config.yaml
n_layer: 13
d_model: 256
n_experts: 128
experts_per_token: 4
d_expert: 64
d_shared_expert: 128
activation: "squared_relu"
moe_layers: [0, 1, 2, 3, 4, 5, 6, 7, 8, 9, 10, 11, 12]
router_score: "softmax"
normalize_top_k: true
routed_scale: 1.0
balance_loss: 0.0145
balance_bias: false
init_std_router: 0.0113
lr_router: 0.000645
n_head: 4
n_kv_head: 4
head_dim: 64
vocab_size: 32000
norm: "layernorm"
norm_place: "pre"
norm_eps: 1e-06
positions: "rope"
rope_base: 1000000.0
rope_fraction: 1.0
qk_norm: false
attn_scale: 0.125
tie_embeddings: false
parallel_block: false
init: "normal"
init_std_qkv: 0.0504
init_std_o: 0.0
init_std_up: 0.0504
init_std_down: 0.0
optimizer: "muon_variant"
lr: 0.00392
lr_mult_o: 1.67
beta1: 0.95
lr_head: 0.00657
grad_clip: 1.0
warmup_steps: 200
schedule: "wsd"
decay_fraction: 0.89
decay_shape: "linear"
final_lr_fraction: 0.0
batch_tokens: [32768, 65536, 98304]
seq_len: 256
doc_mask: true
z_loss: 1e-05
train_tokens: 376400000
steps: 6338
dataset: "wikipedia_en"
Below are experts of layer 7 (counted from 0) of a mixture-of-experts language model. Rows are named router (the router's row for the expert), up (a neuron's input weights, with its number) and show model dimensions 0-255. Each number is 128 + 32 x the weight over its row's rms, rounded and kept within 0 to 255.
After each expert's rows: a language model's description of what the expert responds to. This comes from a sample of Wikipedia text that the model never trained on.

# expert 14
router [ 48 112  63 123 111 188 123  91 110 154 154 102 132 151 128 114 148 119 174  85 145 121 143 104 146  91 125 137 110 150 120 109  93 105 142  65 105 140 132  80 136  80 121 159 111  61  80  93 174 112 154  79 146 148  97  97 150 112 105 178 122  67 184 161 128 163 110  80 201 142 157  85 101 143 165 133 118 148  74 130 173 159 157 171  57 131 100 169 110 120 145  48 103 177 151 154 199 151 133 108  77 124 176 166 154 112 127 142 156 142 165 127 127  83 121 151 203  89 105 110  83 124 162 104 120 159 137 130 174  84 136 122 133  94 151 133  73 124  91 122 146 157 143 139 109 146 127 133 134 119 131  63 134 127 113  97  90  84  88 133 205 146 167 103 151  92 144  71 153  77 103 139 143 135 162  93 159 159 165 115 145 119  90 141 137 117 116 129 150 116 100 129 125 142 198 174 134 127 140 144 178 142 111  94 137 127 142 101 101 148 124 127  91 136 140 119 107 118 198 130 104 115  88 198 152 166 188 155 183 113 147  94 109 126 134 180 140 154 189  88 151 106 103 209 128  96  84 200 127 124  88 141  94 125  95 156]
up1 [ 72  98 166 146 131 126 129 150  91 176 146 155 116 145 188 117 137 105 163  76  99  75 117 125 149 161 155 105 158 152  91  98 118 121 134 107 153  90 206 146 173 146 140 137 155 181 164 183 164 172 124 119 150  83  98  67 154 107 153 142 108 119 105 123  80 144 167 129 124 105 119 104 159 139 136 153 118 163 159  94 171 103 132 165 128 166  52 116 155 147 125 177 134 148  92 124 143 141  87 131 108 141 147 118  90 116 191 141 171 119 112 138 143 125 139 110  93 149 142 115 136 141 141  10 198 139 131 144  49 152 163 116 125 166  90 213 135 126 139  99 146 131 105 105 139  98 172 126 141 116 143 137 149 144 160  89 136 115 116 119 131 147 148 117 133 113 156  95 163 140  51 116 110 152  64 103 131 123 144 120  77 137 131 121 144 113 162 107 162  74 149  66 150 130 113 143 140 105 174  74 131  77 190  99  55 141  51 131  83 188 161 126 192 117  89 162 160 181 146 147  77 138 157 162 152  94 107 108 119 123 155 146 105  74 131 155 124 150  96 129  73 115  99  52 143 105  97 159  61 125  75 119 127  80 107 158]
What it handles: Subscript and superscript marks in LaTeX math, cuneiform byte pieces, and numbers or slashes inside tables and lists, such as x_A, N^1.

# expert 30
router [ 89 155 116 129 185  84 117 107 138 164 110  75 100  78  99  73 156 142 174  90 111 154 133  93  90 180 163  82  88 165 119 119 140  92 133 114 109 101 128 140  99 171  61 134 123 148  95 193 128 136 160  89 132 131 104 150 135 107 125 183 149 128 163 153 144 130 148 167  76 106 166 131 132 163 158 144 103 157 150 160 136 208 129  87 106  97 163 135 169 168 143 154 163 120 111  93  67 147 170 118 120 134 120 126  80 109 136 147 156 152 128 102 154 160  96 190 144  73 140 148 147 128 193 128  67 163 199 123 111 106 103 166  68 110 180  77 150 166 157  97 142 162  99 161 102 167  90 102 139 117  66 121 161 141 152  75  91 166  94 139 146 108 114 120 113 131 117 140 109 180 100 149  83 129 135 101 132  60 178 122 136  97 125 128 118  81  94 101 123 126  88  49 131  58 101 135 117 137 152  85 166 151 150 123 150 187 187 104 175  88 103  80 153 109 165 112 107 185 181 124 182 174 123 130 104 139 146 124 158 109 153 140 132 158 113 124 159  89 113 126 147  79 118 123  38 117 183 104 135 147 199 122 160 132 132 121]
up1 [ 93 157 109 126 183 162 157 132 140 109 158 141 114 153 158 136 162 120 198 123  85 142  93 131 136  38 181 132 143  76 115 149 102 170 132 191  86 148 142 163 190 176 105 103 157  98 144 119 165 148 160 106 181  92  78 112 143  74 157 136 165 157 149 144 142 141 185 109  63 112 144 118 151 148 151 157 125 101  75  52  74 144 119  89 167 127 152 130 125  75 152 102  65 162 129 106  83 132 107 161  98  76  92 110 113 152 147  62 119 132 123 115 126 134  80 127 125 144 103 140 129 109 151 111 190 131 176 109  50 112 136 140  90 116 118 124 141  95 184 118 160 106 185 152 201 118  79  97 170 111 134 163 142 142 147  78 142 175  93 119 109 103 139 114 123 103  97 126 145 130  66 136 163 119 153 137 111 170 144 124 131 129 144 118 130 131 146 127 111 206 131 113 131 135 145 137 123 167 126  92  82 141 130  57 121 176  89 164 135 155 132  99 123 113 131 136 143  89 131 155 122 176  76 190  96 218 154 114 112 144 113 166  95 118  63 122 133 165 144 128 147 152  84 157 113 119 116  90 145 235 146  80 124 140 127 190]
What it handles: Raw byte fragments of Chinese, Japanese, Arabic and other non-Latin characters inside parentheses, like ど or 野, plus scattered table punctuation.

# expert 37
router [131 138 168 157  79 157 174 124 152 101 105  96  91 105 164 145 103 132 121 102 116 132 114  74 120 184 118 150 133 160 126 131 109 121 110 166 151 114  83 133 111 131  72 110 131 134 155  77 104  79 104 127 131 159 162  73 131 156  85 146 128 149 140 167 109 179  77 156 143  94 168 123 121 132 155 108 108 118 114 117  87 171 137 102 157 173 126 132 157 134  56 122 181 110 114  98 137 188 133  68  89 125 100 160 137 152 100 138  95 121 105  92  89 134 116 144 124  84 179 136 184 101  91 146 147 147 136 118 176  92 108 169 145 140 138 171 120 119 104  88 125 144 205 173 168 154 156 154  95 161  67 109 165 106  93 165 106 113 126 153 121  43  80 175 119 138  90 163 202 141 126 170  80 107 144  91 110 101 144 134 114  97  51 102  93 182 179  62 134  73 147 106 148 178 157 111  96 120 116 122 171  56 104 116 128 140 147 138 144 125 117 125  22 170 123 171 138 127 161 142 180 102 144 129 172 108 126 187 136 143 138 158 188 161 160 199  59 146 117  83 147 111  89 144 140 174 132 134 119 142 101 119  97 117 183  86]
up0 [173 109 144  85 112 168 104 132 129 104 118 155  81  89  34 140 110 144 100 117 149 128 166 186 155 126 196 161 155 179 112  56 105  77 115 163  96 100 183 130 118 108 115  93 196 162  86 115 112 141 157  86 131 120 101 151 142  70 123 138 123 120  94 137 111  60 131  93 121 167 104 157 122 159  63 107 128 185 147 130 119 160 130  83 137 119 133 146 145 154 119 129  79 146 102 105 159 159 182  94 103 163 143 124  94 101 117 178 157 134 183 130 169  92 126 143 118 104 158 121 121 101  97 149 126  85 136  51 104 115  98 144 126 121  83 144 122 162 133 155 108  92 131  93 159 173 141 132  36 134  93 187  90 153 159 163 103  87 114 185 139 168 156 131 122 129 146  75 161 152  88 152 124 173  96 153 122  97 134 111 133 136 189 130 120 103  97 120 168 145 120  62 156  85 124 105  92 112 124 103 151 166 138 139 116  93 165 155  85 178 123 162 125 138  70  97 172 108 124  95 119 148 148 113 169 166 175 206 167 118 120 145 131 129  79 101 141  87 187 169 169  97 148 159 170 164 162 163  98 113 130  96 184 123 197  84]
What it handles: Periods ending sentences, including after closing quotes, parentheses and years (2010.), and closing dollar signs or equals signs in LaTeX math.

# expert 40
router [132 177  96 150 101 117 146 154 160 110 116 117 178  93 176 123  87 123 113  81 173 154 115 162  97 142  92  86 141 147 107  47 157 119 117 129 118 129  78 182 136  82  88 136 108  85 139  98 115 116  88  85 103 181 114 115  99 165 205  89  68 116 168 141 148 107 117 160 106 176 122 132 101  46 152 107 135 147 146 150 123  83 190 171  83 152  97 156 107 134 128 197 137 138 105 112 144  72  95 112 112  79 119  91 105 105 162 150 121  57 121 156 150 136 138  88 185 233  44  77 142 137 129 139 182 106  93 102  81 130 111 141 160 112 121 153 106  47 153 120 123  87 129  75 203 149 123  54 148  82  62 127  73 157 113  78 126 117 152 137 110 112 117 118 139 145 163  77 179  99 192 129 161 133 116 119 155 157 193 114 126 123 122 101  98 164 107 209 144 137 155 143 109 143 126 109 104 128 129 119 149 150  98 104 103 159 151 134 121 140 143 103 193 108 119 125 138 119 147 109  88 152 172 142 107 128 127 131 146 169 154 192 116 156 131  93 100 119 136 105 124 157 154 170 143 106 121 158 111 164 124 101 140  98 127 132]
up3 [152 136 165 139 144 206 141  74 115 114 126  84 174 178 183 168 120 121 103 149 111 129 151 147 111 158  99  97 142  79 128  89 108 135 124 142 123  87  86 133 104 129 143  65  81 148 145 150 153 105 151  69 101 139 143 190 130 134 145 202 109 139 165 137 166 114 114 121  98 166 125 110 137 106 151 149  81 165 155 105 114 105 145 169 175  59 203 158 120 156 113 162 147 122 138 158 176 137 117 148 166 123 157 123 171 131 108 180 114 127 118  97  96  75  98 117  95 141  84 122 109 180 104 114 102 176 145 116 143 163 112  87 124 134 103  59 147 114 139 118 158 128  40 107 165  99 148 149  77 159  11 115 130  75 110 159 143 140 144 112 123 101  93 136 165 178 150 156 183 117 166 122 157 101 125 145 172 126  87 130  84  90 138  76  79 128 130 114 135  85 120 136 188 176  75 117 117 118 173 152 140 112 124 151 127  50  70 142 118  77 189 116 138 104 133 103 112 172 128 100 128 122 135 141 138 106 133 126 130 107 126 197 100  81 107 131  83  83  67 121 176  90 127 107 120 126 115  84 162 153 202 193 112 108 156 139]
What it handles: Line breaks and == heading markers around section titles and tables, such as the newline after ===Standings=== or after a table row ending.

# expert 38
router [173 219 131 122 184 160 145 132 136 185 109 107  84  89 118 160 102  99 147 107 135  79 161 102  88  91 166 119 123 188  85 160 105 101  93 136 122 157  67 111 115  99 136 141 193 191  89 117 133  80 140  93 151 105 119 127  75 153 142 152 132 152 136 129 149 144 144 114 118 151 105 128 116 154 134 121  87 159 110 136 122 135 102 158 187 142 130  95  56 149  92 146  81 106 147 123 114 125 154 101 176 148 141  69 154 159 178  95 138 155 124 157 104 154 127  61 158 120 147 148 183 114 140  28 189  88  62 151  96 111  84 165  69 131 166 165 123 105  82 100  99 138 128 177 121 153 156 127 124 131 161 129 105 122 154 106 120  62 112 110 150 114  66 100 120 180 126 153 133 159 148 116  93 101 101  88 157 167 128 140  91 125 151 120 160  82 139  84 162 110  90 125 110  82 140 113 113 114 160 120 166 127  52 157 122 138 153 109 149 157 144 133 170  83 142 189 123 102 178 146 170 137 141 150 141  93  97 121  78 164 129  69  87 141 163 200 158 158 109 102 147 187 108 169 114  80 161 137 161 146 169 189 122  82  89 142]
up1 [182 185 129 132  59 193  52 109  62 193 123 166 111 139 209 149 176 100  99 175  95 117 106  93  70 123 107 164 137 177  97 173 104 184 110  72 140 126 143 106 125  88 125 137 108  69 187 143 100 130 160 154 175  80  90 122 199  97  99 140 181 111 125  94 104 123 163 123 138 120 103 148 134  79 175 132 119 103 114 161 123 136 136  91 158 187 127 116  99 144 117 160  89  76 125  96 147 151 189  96 180 148 137 141 164 126 141 130 163 151 172 171 116 102 167 117 123 139 182 137 196 109  93 132 164 110 144 128 116 134  90 134 131 170 126 124 143 149 102 102 161 168 153 127 114 119 160 138 144 179 166 141 152 149 147 143  81 174 112  88 107 160 160 139 126 158 117 122 112 145 136 153  81 107  84 117 147 103 170 163 103 143  99 119 128 183 118 173 117 208 132 130 137  97  98  76 132 145  98 127  73 110  71 169  75  74 120 112 142 135 127  64 111  96 113 166 105 103 155 153 105 114 141 135  64 130  79  93  93 163 113 134  98 111 106  72  71 120 103 121 110  89 137  86 145 126 160 129  75 117 121 156 176  92 105  92]
What it handles: Single digits and digit groups inside large numbers, scores, areas and vote tables, such as 10,548, km2, 48.17.

# expert 45
router [ 98 104 139 143 167 148 110 131 126 106 141  79 114 139 120 160 145 148 136 101 115 101 187  97 180 121 133  72 111 177 144 107 110  78 108 118 158 142  92 183  95  90 114 150 110 158 119 146  49  65 110 141  91 171 112 132 158 189  94 112 184 163 124 118 139  85  74 177 165  77 154  82 155  61 164 164 121 135 103 169 106 140 195 152 113 153  41 167 142 167  98  93 134 104 128  92 174 125 174 162 108 119 122 186 118 159 127  60 144 123 143 132  92 196 103 136 101  79 183 123 142  95 141  93 186 171 129 139 146 118 189 153 146 182 149 136 141 121 173  86 120 112 106 103 191 139 106 151 161 101 111 100 188 125 155 158  89 150 110 110  83  84 140 125 132 123 116 137 131 142 174 100 105 135  94  91 163 176 119 138 107 154  76  68 123 103  91 191 121  78 126  51 135 107 134 133 121 138 141 128 155 132 113  87 146 145  87 127 158 147  93 138 125 149 146 159  98 165 152 128 126 101  89 125 113 123 148  98 158 136 168 136 150 162 162 148  74 206 110  91  78  94  96 105 145 172 168  88  84  84 163 131  81 127 112 135]
up0 [161 130 171 151 141 140 145 171 137 121 202 110 161 134 130 185 158 169 125 117 105  64 155 100  64 161 183 146 136 163 117 114 160  75 146 118 124 118 112 154 155 165 170 127  88 113 122 169 116  86  96 135  66  40  96 144 118 142  78 120 133 115  79 158 179 145  80 143 132 155 191 115 130 114 136 179 165 107 118 139 135 176 114 156 154  69  73 150  82 124  86 169 129 109 203 126 100  81  55 154 173 126 201  93 180 195 165  98 141 114  85 209 122  80 112 102 174 101 128  79 144 150 126  91 221 124 152 152 154 187 118 157 140 136 127  94 118 121 116 105 144  74 135 104 144 136 124 160 133 125 114 146 173 129 115 132 139 118 111 137 112 128 110 131 118 109 127 136  88 107 142 117 108 171 117 125  98 182 183 113 133 105 109 116 123 159 175 162  43 113 118 131  83 117 103 198 156 105 140 148 162 115 127  98  87  76 177 151 148 138 176 111 160 124  72 133  92 131 133 162 128 144  76 110 137 164  86 127 147  84 130 160 146 102 124 136 118 143 144 191 128 117  99 112  80 103 103  92  94  97 120 106 136  76 104 125]
What it handles: Full stops ending sentences, plus periods in abbreviations and numbers, such as p., v., Pt., and decimal points.

# expert 22
router [153 103 164 143 111 150 132 147 112 109  96 139 108 116 103 126  99 100  88 176 183 130 129 123 124 173 183  95 202 104 172 112 149 144 140 115 162 162 106  98 132 144 141 110  89 117 151 155 146 153 110  67 164  66 193 114 116 137 156 202 106  87 130 165 111 141 176 130 129  76 135 109 125 107  93 133 117 174 108 141  82 175 131 156 146  72 118 191  89 113 118 113 222 140 126 194 160 144  55 100 158 121 187 108 136 165 122 150  68 167  94 126  84  77  90  94 113 175 125 121 176 112 106  88 145 188 139 159 134 137 181 149 124 173 126  99 137 161 157  86 128 169 130  70 128  63 152 144  69 174 154 110 138 107  82  98 117 124 160 171 113 100 104 149  84 104 147 118 147 123 166 127 143 111 167 162 115  95  55  99 104 106 148 119 122 109 147  90 144 130 163 187 199 170 141 107 146 143 151 134 145  85 127 102 114  94  73 141 150 139 142 120  65 114 162 130 147 130 102  72 149 127 118 123  65  97 105 103 102  67 106 131 101 139 102 104  87 110 160 120 140 184  87 168 174 113 156 128 196 138 139 169 130 129 107 165]
up0 [123 161 118  42  89 184 169  99 117 149 142 147  91 161  83 101 144 143 180 136 125 146 135 122 141 118 184 143 125 112 144  93 153 156 157 144 107  89 154 113  97 152 117  90 103 133 123 150 114  55 118  89 141 126 140 159  79 143 142 141 109 142 177 115 147 157 164  96 121 120 140 139 112 123 187  99 125 132  92 155 125 110 102 183 147  62  90  88  57  80 125 124 135 156  80  53 156 177  87  59 251 147 154 133 140 159 116 155 129 164 116 148 151 122  49 143 204 123 119 153 208 110 169  66 115 117 165 139 106 108 166 118 189 103 129 149 167 141 156  92 130 105  56 146  98 129 136 153 165 161 135 177 133  85 150  97 133  80 128  94 127 111 175 127 104  59 122 112  99 128 153 139 157 160 197  99  82 131  92 116 119 125 131 138 168 149 130 137 139 150 156 129 155 163 153  79 171 133 102 134 134  92 169  89 119  91 106 153 100 138  99 120 108 107 118 119  76 161 150 112 107  89  67 121 122 100  98 114 101 106 108 130 130 153 136  99 175 120 194 153 154 183 173  94 160 113 113 113 151 129 150 163 180 168 150 144]
What it handles: Words describing placement or physical features in descriptions of buildings, places and organisms: with, located, built, contains, situated, as in square with a spire.

# expert 49
router [145 138 175 125 121 114  60  87 175 155 175 156  99 138 131 105 164 120 115 150 113 140 116 132 147 151  70 108 164  85 149  87 131 165 151 129  99  83  94 159 176 155 149 122 153 125 177 163 136 146  41 107  93 130 177 166 138 176 160 162  80  45 116 147  84 151 146  86 168 146 103 147 112 164  82 158 137  95 120 172 123 141 142 157  83  88 116 108 153 106 164 188 126 121 160  88 120 154 146 126  96 118 160 136 158 158 142 123 103 120  86 131 163 154 107 128  87 167 142 132 181 142 106 100 124 151 168 183  99 172 121 158 111  79 105 169  68  79 137 137 132  91 144 138  67 120 159 179 104 110 121  92  84  67 140 159 169 113 143 115 103 154 187 166 156 153  94 142 155  54  66 219 126  75 108 115  69 136 104 225 127 137 105 148 112 137 127 104  88 141  81 107 114 109 122 150 141 104  96 107  95 135 143 153 132 158 118 100  95 180 122 167 110 141 154 162 114 117 172  97 162 123 110 134  99  95 139 116 116 144 136 152 140 194 148  88 129 178  81 136 152 157 125 122 146 118  99 130 113 148 131  81 177  45 116  67]
up0 [192  66 178  94 117 179 111 137 209 141 101  93 167  86 121 115 110 179 160 118 106 118  94 137 216  70 153 165 127 141 129 139 101 124 128 207 180 148 119 107 139 139 114  93 214 148 151 154 163 222 167 118 188 152 128 104 102 193 108 144 136 171 170 154 111 146 113 163 137 108 114 126 116 125 120 127 145  83 103 177 158 143 106 114 120 153 129 117 179 118 111 129 116 109 108 127 100 154 161  42  91 104 134  59  71 116 131 100 104  64 131 124 170  81 108 129 171 130 100  99 180 120 101 159 100 134 160 127 142  90 137 146  72 116 105 168 120 132 134 137 110 102 112 105 101 156 108 120 121 158 141  66 119  90 125 101 118 152 168 135 159 140 118 102  92  49 187 132 152 141 144  89 139 175 117 133  88 187 182 111 140 139 174 114 122 122  99 115 126 104 136  95  65 185  99 135 130 106 116 118 142 154 127 138  93 126 114 147 183  83 158 144 142 105 125 114  59 156 140 164 188 151 120 155  97 100 109 140 115 117 102 137  92  96 124 187 123  45 162 147 154 146 111  95 138  86 109 141  65  88 157 155 144 161 132 135]
What it handles: Abstract nouns after the, his, its, usually followed by of, such as role, control, death, title, scope, founding.

# expert 61
router [106 127 113 104 162 138 168  82 113 124  77 132 131 134 155 158 179 125 176  75 116 144 174 157 123 148 171  94 149  88  96 107  92 179 149 204 104 137 128 176 170 137  91  94 115 113 157 130 134 129 141 141 117 129  92 154 180 149 147  94 157 143  78 106 135 141 141 123 186 123 161  88 113 122 127 182 105  94 177 160 143 137  71 140  71 117 137  81 116  74 107 103 155 155 173 145 155 151 129 109 146 169  94 153 115 107 132 108 175  68  91 152 114 156 167 144  82 157 153 121 125 166 166 112 136 108 112 137  99  77 123  55 150 114 123 125 152 162 139 143 131  90  92  89  96 138 137  80 110 124 116 140 129 140 173 119  71 193 113 103 118 114 138 161 164 213 144 141 130 109  95 135 123 103 131 171  78  85 127 157 163 233  96 159 104 204 133  92  91 163 138 136 126 148 157 125 148 117  79 182  52 163 138  72 159  45 110 138 100 115 118  75 148 146  92 110 124  82 137 128 157 119 108 145 175  96 127 114 113 181 125 190 110  94 142  82 188 101 108 174 106  81 125 135 129 182  78 160 102 151 146  82 137 161  91 141]
up1 [ 95 109 128 128 183 125 158 116  94 152 152 100 178 157 102 133 122 162 103 160 109  65 181 159  59 127 144 159 125 141 197 177 136 171 126 145 181 140 109 165 187 100  87 110 109 151 107 172 139  95 113 140  53 102 125 153 151  84 143 169 165 105 135 138 100 169 124 153  92  96 155 109 108  42 135 117 122  87 126 103 137 116 131 116 149 151 100 125  89 130  94 153 139 150 162  90 125 108 101  99 144 145 121 207  92 103  88 146 157 150 148 111 127  91 110 159 111 164  93 124 121 115 123 179 136 152  81 189  98 143 154 149 107 109 163 174 100 189 170 124  82 136  98 124 147 202  96 121  90 140 109 132 117 115 141 146 119 127  89 149 110 110 155 129  74 135 113 153  96 142 142 107 102 119 112 145 135 185 179 143 102 137 201 105  96  99 127 153 102 138  96 105 158 137 147  61  96 177  82 190 134 130 114 138 121  80 117 159 160 154 175  79 187 133  63  76 101 170 103  87 113 165 136 162 113 131 159 184 151 113  89  95  95 106 139 130 116 134  94 139 156 106 211 124 161 167  73 123 113  88 198 102 167 130 104  39]
What it handles: Words naming armed forces and governing bodies, often in proper names, such as Army, Navy, Air Force, government, Council, Corps.

# expert 13
router [ 96 101 176 172 117  79 123 116 142 127 178 175 173 124 173 104 187 136 108 105  66 158 154 116 109 146  96 118 144 111 127  94 107 133 149 132  90 115 115 181 159 143 178 104 137 129 189 135 122 114  92 171 119 127 151 129 165 112 142  95 149  97  68 137 113 140 105  95 153 119 136 102 142  86 102 161 106 130 136 148 147 124 129 161  93 146 165 139 139  53 146 154 152 113 164 140  80 150 169 169  69 115 101 211 127 132 147  76 144 142  66 154 116 180 106 135 127 187 164 103 129 142 101 130 129 176 160 152 144 165 137  72 139 111 145 113  98 138 123 158 158  78  94 189 101 172 173 161  82 129 101  96 113 105 117 163 143 173 131 131 124 174 121 147 172 102 101 152 164 106 104 138 118  78  48 154  43  97  70 178 105  99  92 126  49 170 127 128 105 168  96 163 150 118 104 141 122  98  96 185  73 156 192 107 145 145 132 109 105 108 156 158 163 114 154 156 101 160 103 136 119 144  92 126 103 125 142 101 150 133 189 179 162 162 155  91 102 154 103 144 104  97 147  79  95 166  50 168 117  76 130  59 185  99 134 136]
up0 [152 108 140 112 151 161  88 131  94 174 151 132  74 121 129 102 126 140 164  64 136 138 142 143 112 150 126  79 131  98 101 120 131 126 158  72 202 133  85 127 120  38 119 127 128 156 125 164 126 162 132 138  95 144 129 129 166 122 143 114 127 109  96 162  96 126  86 155 149 121 137 118 133  88 124 133 117  82 123 176 121  76 137 153 125  61  75 158  95 188  53 118  94  86 140 128  88 117  89 134 103 107 122 125 208 109 231 127  97 119 123 167  93 138 103  80 140 118 109 197 165 119 132 163 116 129 108 165 129  79 110 148 144 135 154 236 117 134 188 173 161 108  94 117 118 132 145 118  82 163 148 150 183 118 168 111  97 117 158 190 132 114 124 173 175 150 102 147 153 138 171 140 134 113  91 130 128  48 120  81 128  98 202 104 147 143 154 145 147  76 131  89  74 134 144 150 145 115 121 134  98 143 134 143 119 120 117 125  96 143 116 155 167 137 108 160 104 165 130 164 163 106 131 137  70 110 150  56 164 150 199  47 115 134 106 154 118  80  85 107  96  88 116 154 198 159 149 116  84 149 140 125 173 117 196 127]
What it handles: Nouns naming an undertaking or product, often after a possessive or adjective, such as project, album, program, campaign, work, group.

# expert 48
router [104 106 115 150  79 110  64 147 142  77 142 101 147 164 108  92 161 161  99 124 136 130 142 132 109 125 127 111 116 137 136 185 116 180 161 132 117  90  92 151 127 135 185 155 111 127 138 166 217 122 123 147  92 115 131 113 151 148 201 160 159 115 151 102 113 117  84 156  99 116 119 186 160 123 145  97 130 174 148  43 142  81 129  81 125 149 155 111 134 159  99 130 149  79  99 197 150 145  45 190 151 107 149 128 120 116 133 117 178 151  80 132 148 109 177  74 162 143 119 119 144 105  97  83 154 124 168 151 148 194 140 127 140 176 145 102 131 138 114 109 148 170  93 132 146  73 100 159  85 131 122 139 102 124 109 136 131  88 121 112 117 194 149  39  88  78 111 156  87 129 105 175 154 174 181 131 156 178  73 161  80 134 117 131 100 132 119 130  65 212 151 113 126 122 112 142 126 142  81 125 169 121  59 108 108 102 154 189  88 120 148 122  92 130 169 128 195 140  83 199 160  62  88 129  88 140  96 136 172  53 127 115 134 122 104 101 136 138 128 146  92 155 100  94 124  95 144 156 156 152 116 122 124  66 105 157]
up0 [120  99 160 139 151 131  96 148  74  81  75 162 132 145 146  79 130 146 194 101 126  95 147 142  85  53 129 121 110 154 129 132 155 163 119 171  89 117 180  61  97 147 135  92 126 168 215 131 143  77 163 151 123 145 179 129 129 131 213  73 156 136 106  73 112 109  91 157 148 110 109 131  90 142 191 157 152 137 103 177 169  84 101  77 161 169 119 149 144 155 130 163 131  89 145 104 122 160 125 144 167 140 101 133 109 108 149  93 144 136  96 125 131 148 105  88 119 149 127 117  88 108  95 154 109 162  68 135 124 171 109 124 133 163 104 155 178 167 159 149 136 127 118 225 148 138 100 116 138 103 148 209 167 108 135 145 123 141  75 141  54  63 114 136 163 122  66 147  61 120 208 160 139 161  83 114 172  90  96 159  79 142 148 104 149 145 133 164  69 171 106 123 120 123 129 131 111 216 105 107  79 125 151 137  87 102 135 115 113 121  74 147 152  85 134 143 149 117  70 148 148 145 103  82 116 141 125  65  85 117 120 109 136  78 122  72 162 168 168  70 136 150 159 117 123 131 116 129 115 144 127 134 112 151 104 105]
What it handles: Verbs and particles in plot and biography narration after he, she or who, like worked, told, wakes up, attempts, returned.

# expert 55
router [141 115 120 109 122 124 135  92 105  93 142 130 124 171 111 132 152 104 125  99 125 135 138 115 103 161 113 184 125 160 149 153  80 111 192 123 175 163 150  82 105 136 145 128 110 100 165 174 182 178 172 141 174  65 187 144 133 142 104 100  92 122  88 176 134 114 176 129 134 101 125 182 105  78 135 154 113 179  78 107 101 194 161 113 120  99 208 100 161  80 113 117  80 109  99 111  71 184 157 134  77  92  92 151 112 114 118 155  86 210  72 112 153 146 138 112 112 123 154 135 197  93 155 195 162 103  87  94 132  97  74 166 156 100 144 133  90 121 144 103 182 120 126 122  93  99 119 138 112 146 117 140 170 144 148  81 106 103 174  92 145 151  71 119 118 105 166 126 111 122 167  67 110 150 170 134 125 129  96 149 118  93 134 140 174  82 169  70 141  55  93  75 132 157 128 159 146 126 161 111 160  50  77 163 128 179 117 113 105 150 119  88 124 104 120 124 145 166 160 127 167 113 120 122 134 130 115  88 205  61 115 140 149 115 117 188  99  81 139 154  81 157 141 143  98 107 145 149 161 102 108 143 159 110 131 202]
up0 [188 121 159 108  66 122 137 155 168 167 159 236  99 164  76 148 134 149 100 130 120 150 168  78 148 125 143 115 107 141 124 175 108 138 113 124 209 155 134 131  97 166 151 175 136 122 137  63 180  95  92 128 150 100 127  73 150 213 127 201 101  69 113 194 134 103 122  80 113 183 109  97 151 129 129 154 139 115 180 120 165 166 126 104 110  92 174 137 128  88  96 196  83 114 192 127 105 130 135  61 167 119 158  89 161 131 165 105 147 175 148 157  78 151 147  94 128 118 101  82 160 174 166 160 133 139 119 102 104 130 125 150 119  83  71  79 137 154 127  79  81  93 128 126 161 103 108 177 129 117  90 165 112  99 128 116 141 156 133 142 136 163 146  77 103 118 156  85 103 122 134  94  88 123 119 105 109 155  49 123 172 136 157 136 106 104 163 129 110 101  70  97 152 168 172 138 116  82 122 216 150  97 131 141 118  91 154 108 177 128 174 145 175  47 153 126 117 147 150 126 143  77 114  94 130 143 203 126 130 125 119 129 115  85 158 128 117 112 121 119 137 140 134  81 113 104  91 134 140 128 148 146 125 137  75 103]
What it handles: Area and measurement units in infoboxes, such as km², sq, mi, plus quantity and reporting words like million, total, average, said, made.

# expert 2
router [142 110 135  72  62  91  73  97 119 127 116 121 174 169 130 148 181 118  76 134 155  92 133 145 115 110 119 110 165 165 162 175 117 119 163 148 114 150 141 131 149 113 171 151 147  90 181 134 176 129 101 169 112 101 126 162 133  95 210 177 174 123 125 102 113  83  65 120 105 162 169 164 134 124 182 115 185 184 176  74 140  84 110 130 158 151 140 120 130 126 132 121 133 153  70 154 134 105  68 161 128 148  95 137 155  95 175 135  88 105  88 114 156 107 117 151 103 183 135 118 101 153 121 127 172  65 139 102  91 134 130 160 163 149 141 141 161 164 118  99 130 192  96 132 110 146 124 126  71 123 151 156  95 173 136 135 137 132 201 175 115 237 150  93 107 118  87 140 100 108 149 106 120 146 134 106 127 118  44 172 186 131 134 138 102  84 156 154  78 178 150  84 102  89  69 129 124 113  96 131 156 109 145 101 124 110  88 142 108  86  92 106 126  99 161 129 153 128  47 116 131  51 126  98  83 157  87 135 130 106 176 127 124 118 165 172 115 115 141 152 111 171 121 122 110  77 128 185  96 165  71  90 120  64 118 149]
up0 [121 100 157 135 167 131 119  80 109  61  86 117 137 142  87 115 118 114 163 136 115 113 148  80  92 128 120 159 170 140 121 171 146 169 203  88  97 107 141 155 109 112 133  88 101 161 120 147 123  94 122  75 146  88 176 146 138  96 142 185 120 137 152 125 124 131 129 126 108 120 141 125 152 149 158  87  79 119 132 158 199 101 163 107 125 162 142  79 143 107 114  92 111 195 151 150 146  84  83 177 139  59 170 187 147 122 137 105 112 200  96 124  76 183 175 135 110 174 110 166 120  98 111 111 190 195 177 143 144 145 148 133  78 145  92 116 122  58 140  83  94 126 149 111  94 139 157 124  82 152  97 118  92 154 195 118 137 159 151 145 120 172 158 136 104 162 135 153 147 134 235 137 185 100 111 139 114 129 106 151 117 102  97 128 114  98 109 179 116 128 135 159 135 138 112 144 160  96 124 120 117 144  85  93  60 106  26 109  83 119 136 146  95  78 134 131 111 108  94 126 114 126 192 147  92 115 142 105 125  70 176  86  73 119 110  89  96 127 180 185 137 143 135 100  80 114 121 130 127 170 107 189 174 104  80 170]
What it handles: Past-tense and infinitive action verbs in biographical narrative, often after he or to, such as defeated, joined, returned, gave.